{
  "num_hidden_layers": 8,
  "hidden_size": 256,
  "n_experts": 32,
  "experts_per_token": 3,
  "d_expert": 192,
  "d_shared_expert": 192,
  "hidden_act": "squared_relu",
  "moe_layers": [0, 1, 2, 3, 4, 5, 6, 7],
  "router_score": "softmax",
  "normalize_top_k": false,
  "routed_scale": 4.41,
  "balance_loss": 0.00417,
  "balance_bias": false,
  "router_z_loss": 0.001,
  "router_bias": true,
  "shared_expert_gate": true,
  "init_std_router": 0.0162,
  "lr_router": 0.00103,
  "vocab_size": 32000,
  "norm": "rmsnorm",
  "norm_eps": 1e-05,
  "tie_word_embeddings": false,
  "optimizer": "soap_variant",
  "learning_rate": 0.00478,
  "beta1": 0.95,
  "beta2": 0.95,
  "max_grad_norm": 2.0,
  "batch_tokens": [131072, 262144, 393216],
  "max_seq_len": 384,
  "train_tokens": 757200000,
  "max_steps": 3046,
  "dataset": "wikipedia_en"
}
Below are experts of layer 3 (counted from 0) of a mixture-of-experts language model. Rows are named router (the router's row for the expert), up (a neuron's input weights, with its number) and show model dimensions 0-255. Each number is 128 + 24 x the weight over its row's rms, rounded and kept within 0 to 255. Numbers have three digits each.
After each expert's rows: "gets" lists some tokens that make up at least twice as much of what it gets as of all text. This comes from a sample of Wikipedia text that the model never trained on. Tokens count by the router's weight.

# expert 24
router:091055094089124152107102143146155140109101108112113148132133167119133112134140074100142109179094125123149127108120131075157126101143156159128136152141136118165109100149139129143147115106071118156141102162138115146148154147146143132138109085155151139127156124126134157105139154144083094092143117130136140116092135106118128125137121105119121096158123153115144072126147092186101106121165146091113136119100112110143117105104108141135133072108108151140148097176148165107139130142108122095139103143069109118111141157136169099096145124169080157117136138145110097083152138129119133131136143082109143098133118095088157118154104099156121141116156162120152164145132126091152093125129094108111117110106100086103108109125136139158108102108121140167139089111137104106094100127160136
up1:111094166116135096106121113134138136117106088147115096129129134108157138123126158125140179115167158148154106116126162126177097148103088167130129145110067157118144132127112125150090125161120152138132096110090152155178132164129109139157154149136135104118102112123122093152109130179114171111151127114140154132137139156103137100128118094183129145130164129132146156090067132142161121138137097139108134126132084099157136146155151101126128109118104096120158114104127154107138135122100136146087159136162086143120149156078119104113110105121147177167107158094132121145175140140127133078128161134084097146143142155161145162122165114112114130133139152177160124098107102135123151109111138115096139163154119160111106165138144123156063115122142142165153113096135132141097166118141101
up2:119122113099101139122157135145177160109088148133107118112146150163149122117131122139117109127138109127133141110098152138073162117152160128179109100119106131148087145138113134138128123111115113106105129105133136154139145150146130131158101122202111175117114184107138097127102154120094122136102128091080173076104121158120169122137105139129131134090127107081100131169112132150119082130135140124112129123159106109131100091074149128135115133096117134116176131117086141120106101109127162104150125165115161142150119117107108148167111164111132145139171109119136157093105114111143179087091143090109124067133126124092116120148102172099146096130123181113128123105143105166128103142130128119091110112109090125132121127085149160105128095113184128101126099112147156103144137115095142
up3:137123132181120127099120149145167118132107119134097136101103104119118117140149107104134142150108116167146089060125111106146154120086119183157086111143098137139155131134196099143093126138106115101122100129139131170123128126124155126134174132100127100139107117126148140152136136153117137136090152102144199154131106111155148108118123112176153134147129174144100120106101131066132121154137158106165119162131146096133153126107135114134163102105115167129136162148111103101150108115112141149137106121139102145117127129150127098122121151163146136107122156149097129125141116124151123148129093091091154089116109134107090079148148116128158124116115122112182128118162092083125133135142148108125103068104120093140142090122118138161122112121133088121148056104152076132132140177148171
gets: " ", " 4", " 7", " 3", " —", " 8"

# expert 31
router:066141120117113126128114143169156106096146119100153110146091118101130170157115118119165129160139112118144106135114123154146130093141121125118145168193131123118106116097130114127123125060098111115107102112126100129170118196162116135111113137162163088159141129168138146089129129158080141111180109162140153116101145111109141119108143123166129117150119135094152133060150088143121135132147124110115154097146082136154103123064119113162157097133096113129135136158112113119127112155144103156127088148129101125104116171109120112178143179149117155123132123157178105141152163143158121128128130100129151095110149090093117054141122140150154152096134117133135134093133127105134118123128138142115102121089122092113116121138096136147117100135155111141143124099155104127129107130169154
up2:140121166138155065164151163172132124115177149092147150148078144116092134129139105165128107134129150085136106121152128126118144135097156118122105129095137149136106105146123146102117096157117064166109109094107108179125094104194143162109147129144148127156124149126173102123068131126095108168173155108121134147146110146120121132096173069115125095132138175106142159120159104143134149114127089141134130103126111148098157128174111109171127109140120153131131126108144110128122136131122113069144130154096109181100098186150092145152099162096135124118123136109106152134163082113138111127100107143101127102145141149121117122106098148148133117154109092113140144085124095129108129103089117121133107135114147141091111107142129110115146130105160132107146160126111113113126127107141158
up3:135184133130163094175173142153123120111115162128109105106114133096141131159111099147105142145177129062147115133086116119094148101115089126098142157131161147127129112098101126167158157147104117108162128111137092142119136170137111115153122198119140117145122119123107159119147113105119185092115079103133123166121191068133138127154127131151140068120142117108113121132128139115135074124105136162129141134128129163149152147112115131164131182143134104104122138098133103146101132102068147115140116144155120126094131140126124172122123107130120115126112148113139093156141130123074156154099152104139123149153130094117145126120133123106153120166153156146152102083099127108130152154109101128092100130111130137136123145097140162097155134124085119160147116130152148158142156108067112
up4:100117156102152115168099144122121151116124138105124129151133078157153148160118117087109122087126051127132107120105130148132090099127154120141131169124089150177141104081149123145142137138130124162074123139118167115146136162094129136143083106123152092129148161171111179147090153166151116147110148112141124116118132131113157145101135130091103164126090135127105137094179122178112129160119117111124158149156125122114099152130135123117128068077114118157096136103081133078140132136144151125120170157139131108092125148168067117109088143150138126155117145155123127130111141104163154130123075108122102137133149092122110108178137129141118142110116158127110125108131105112139089131128109085124136141119167095134120140138136138104122154088143142147094090101148103138114167136117161
gets: "ing", " 1", " 2", " 0", " such", " 3"

# expert 25
router:127153072144130123094114155138134166115117128164172125159138137096130086156152096123079128141126169127184120122129116133127100103139119127115136116123127163127075116110135117130136117097130091149089131188144132130141111130153143150162091138132134098116135148128120186124140151142132175151147123122160140107148152099104164099115112112131159107150091127137157142128172123135177158134107122113108117115068121122139130128126107139159115110171119137124143109137131132099126161130112113153140118141095115130146132187138156133095160149152160163104178129156154078140123176092098131147100165115135110110091135128146167104155090096139088185146160109140106143084147145103122108145118124108109127094121140101130125107129115177152113099115148143124123070163143073120120093147152144
up2:069153126107168131090200131122113086088152155037152097095141144120127113173150105119143146073150130148130112131113098134139156145128140148111149156112104095125127146129116110099112141132095113119127139146115138137125113150120153145091137131168129130112080137129162165157123125142159129138152134131137128103091113153167115111157118173154170100114141111102124082136121168137129109144143101159121153070109121089114143131103123128098139147119070130154141145155155130106120123150126189121129121073180125087154114172155095122143155151107127126133133153124138122145128091133120132102119156126152122123134110078102107151135095106124146135101129113119144135142109125128151144090170142135106089164149122152186119108089101120141095152144135146139139121130123080125105151117146118
up3:074125149114153139145150142150121099146090153117119123158139116141120127121118100147153123134133127086136125097148102142092114173173102132126122122136147144114114179099138153135131118169152110110151092155135126058135143114125178146115189153165178107145147153139123170147109144141141163088135142115155126136134100119142110153157097189127117120099126116092138117150122156115108126183142159127125119157127111113122141108114174120167141121118113184169144127156151131111082106106144160096154121148065121100153137107121153139098105091133101134125153134127146113156157110132117150121137159131128129136126130168121146056148139136130098156152121097158137090135100101070080149148159144128120098139139162172164133139108122126135133125096120125144128106165098165113110114141117091
up4:148148143169148167090121131171121131142149164146148125121144158106154142151102116161158151138109140113158148098139123115101143110125082130145147132138083110162112188154057129143165105127104102134131099102142138150083118166143099108095180118125150094197114134127143081114144129111141109126096157094100159148131148092129132134146111167118127109144133164127136110150166086145105152159135135122137100097106153120138123100128168143171128091121135116131085145138107056154087126134140145119120130069145121163112168100153140134140129148119137124115142133094081177091109142114116113118104160151174126134133141125127098129155153125162106120132164146159136127116100117121135121154146121124094109114085106114120104172126164147102151112129130147149151119091130130145095113127101146
gets: " to", " as", " and", " was", " is", " he"

# expert 16
router:109132109105133137111100130142170141131164097122161133122127133124104138103123074131128132147113125100145174148139125081149150105188155182105141137134119153130114125134140151126143115103108112134105093165128121129125116147172169149127096098139179117170143117113147129107161150135096114126126126152155130106175149112122123109137125107167130115128105134122151164089204130095151175101135160126115135154142118138156109122131137129152124131132090161109177134137107105098088112126107113135156116138109137094130139189114099129159128133186146161137167120146151116132149140133096126157137169076116112112098112124107144114177093112174101164101149130124110121138114125085168095100070161132115131096138115094128089137095101160162116105114116118109146079101138103091133111149126118
up3:112113123126161134131143118095115150135138097076118167100116156152106125138146112136140132121167134191125122146112138135120144127111151130099121122108120080158121128096131154131122143070147105101109151113104140125153145116173160138071136082139117117155146127110112106141137200126092145105138138130150152136182111149120153112135155161144134142162157184164144135123154066092120135095121149121107144132122137168119119117137134174122128098160124184110151144133126127124112131120141100109125127093145128082153171162096141122165135115114136125143143134159119141099182100095092123095127151134092132152151099150138156106150125130101148140129149141135138126125129152102128183176104123127120174134138184151117122109142163129154110076123114147142186105130090123103108172123097087
up4:136113130133108125151180116128138144129130115133080096102087146113099136117107095126127098144146137150096148141122121127119138154085135139102177131170104093127085120114124144127147117104140149144110093147106122141132130164133158142122104131080098113185134086122116098141133151132170129161097134114135130104112095143142134129148144119157089090153106120130103136093175169127150107147109178121118161118115101144142140115164076131138119148175100114152126142113111138098118104106158108121133127129150141118127140139099092150155116116126099151141156145140149129089102134125131109165136102144128125108125156118170111103194114166126163124115079154093154156149186130118171130085140118095091130157122099077094126104105117114124115117111150192152129080139168108145166117079132093
up5:103161131120124144119095137114130131159158127108094155118122089138119108118077116121140084082056155142138120122149145128168118086142140136132164166129100150163176148128131131144148101131135097095145087153109129120134101144104134137110119103171095152144111137138107126128122135153158104142151155156093085145119130069090121138116158119116101151134130131153130143115107138164115168099096147082108102170122129162138118144149175169137110117161109141140117128133129110112129173156101100110120136129139132139116141119143157109148135095183116162113104129116140164140160113137086107122180155110159088109113150174186087140104125114110148112135108090145110119143075090078108127144122132111142151111154156132153135105128145146146123109104142133092146123142112110053134128127154105
gets: " was", " is", "ed", " were", " are", "s"

# expert 20
router:093062098099122162100090139143166139107098115116096142126140160122128125119146058100147120177098132123137143100115120066151138109140162163125135147151134117166110101159143128131147121103063118153143093159134110140138159150148150130133105080149149140134155117118122161105142156147085099089147116133127141111082137115119127120128120120118114102160123151117145066132149091192102112133153137097111132126099113112136117105088107137131140074119115156136149100174150182110141135144108123110130108145074108120105133149139161109111148119168084154115144146140127098090151121124123132133123138083102144102137117120083162120162101108165121135121153153105159148141138140096158099127146088112130120111110107092112110122131143137163114102118111148165140092131135097107102102135158129
up2:133154148120131127143085138127124134123141089150110155136123110131108110117114130099123155143121165111150155165098144171159114143133130149157082102109123154127089081130163147117161138105180134119105137123096158101109104123095150152121083125123140153133152158111086165169109090112119093135143107170137146142171181146093125153095114114147116101121138137140135098132122129139083121104120114128118128147116110128132148068160120130142140101147186140147144111143118135106112153127123120138161130139078108122142166201145130108180119096156132125138102164109126119102129131105165156143145133125103147110153125155108088104167112135111100071097156087136139105091127150131089137107138094158158130162115162172092111159112093128104089109129140133146140110187122116120132082137147137
up3:104102135160096137160179142159120149096105087149167087148176129160140100173128172124107184086138167159134161156102139142130122135129104139131122083160117127113132057122153114165144144092131113126110151158111119153158118158138128139133114118125087178131143124113118104103136135190139119176105098116113110129143130149133115080140165111148121170136123127163136093137144087140134127099088105119124157135104111133122137072100127142094134110131140089121094094131164129148152086115109136149154158127129073109113125135088162131110113144120109121104143113110114130106122109133129083117134137109062136097153147166081105132111136144134084141124128117146131084119097113144120131112118146150125093130138165072131094135129121134124114142138159146077104157109118114120127114102123130
up4:112102104136155144123130131135145137138089115103151153133108194107100131122136107115141131150144148124119095154151135129119109135104132121201138126110121139160142126129173112118164125150139153149115156110162113113143133100076106142140147052104142142132166142138144154108120111125113138103120129089135130153083096114128130124117125130077140116141093139124099121147148158135080178111126124108107129146148121147159082113106128142113112130121111132117164160093093127105123162138127144104147139100109092168134113133156089112139119124105146138154155110124156120132104063098151115145112126085116134096137082176086120158155087093119139121145202115136098141179086098145154091094167147100164135125125134113155117170128113144117107077130083141160150124089153124129151128118118130
gets: " ", " M", " P", " T", " C", " m"

# expert 28
router:109142101130157139132104136147122166100122120161153115130093140110104097077143140115119142156134138119142185068106126086126132116133139155150133173171135113121094094113165129156160122118113129146093101157199119164132148145125099144137114130147107148097174140152135164099122151127137128138163122128113143102128154109122130124130125103095158050138117119126149108085159096135126154124089157104105095155102104123137106113077117139126143128134110141106122128165130113098135152156138124086137078150083131120113132190179195128148179131129113171100110136174133091172121150118138153137110173095111150112147135154118140110142124131141115124117177111123173139080157147090145138121109121109126105125116122115141090149114135140130116100116165107127158121134134134125138121170138138
up1:163174167117177128078119129196140127151148140105149106170120113177084150090147125126125159112142154124151095174105106110130155162113130155128116149123114111097122110143121113100120142162181094121098135131139147168118159141161119161103128150130109168133175117106099164121104103174054128140110111150138125149114142119131133144140095106102101166127091115144139106145157142151109145131150151103117151143141171118141146117126125101095120135149082131148145149109125091126147127123131120162123082156130122107081134123140140121143116147145127121122125136125144134174098128138108088164128153136124086093141175109149085121141143126158162143181140097116129122144110106143116061112099104144086131103074159132114148121139111154143137115129137089123112111144101086115147163118134111
up2:100101139097134098115138113177143137122171130121116130136138156113129119134126163119141114121114144124142108113118165160099137100118159124144106098158115128123099150082173169112101147176120111138150128113124109109170118152094147118168107154152131141173132156126135133107092144117117156159111169153129105160090180170118146133119156102156134101149115105121121184154126142088124143116146103139133133120121126147151113110104143119155148100139126128148105155122123135152138107166167123086108108102122124140089068152130125120157094115101088126108130135169086114159111147097107110172151158099145175104106111158133156137175140127105113060080152096122156097094086115156188127130131129108125139142145158136133126120144130105125132137087091124113099167132118176166107097161131117
up3:076143123126106150186147096092129127132125114119115106169155092111117155125092110121107148140124168095115174099076078170155158132120133126071125102162107130095132120107138120140128140123118137073152080131116125157169130146106129151118147152177155149112160168133129146121176109128169142134130135134169158133129091143139097146126113122140157104145066146131182133113136133126145115100128117123135173124184134126095128147110109145150171157096099127142148142118125129134163105176109154128128106129136127135096191138178108137141104126131107114162122133074120159145120112079122128134159148080137100145166103138124156172152112158154141116088162142114138132135134127117122135121163129137115088149152132140174133129127123138124126098130162130124118116120117110137158071147142143
gets: " of", " to", " with", " for", " in", " from"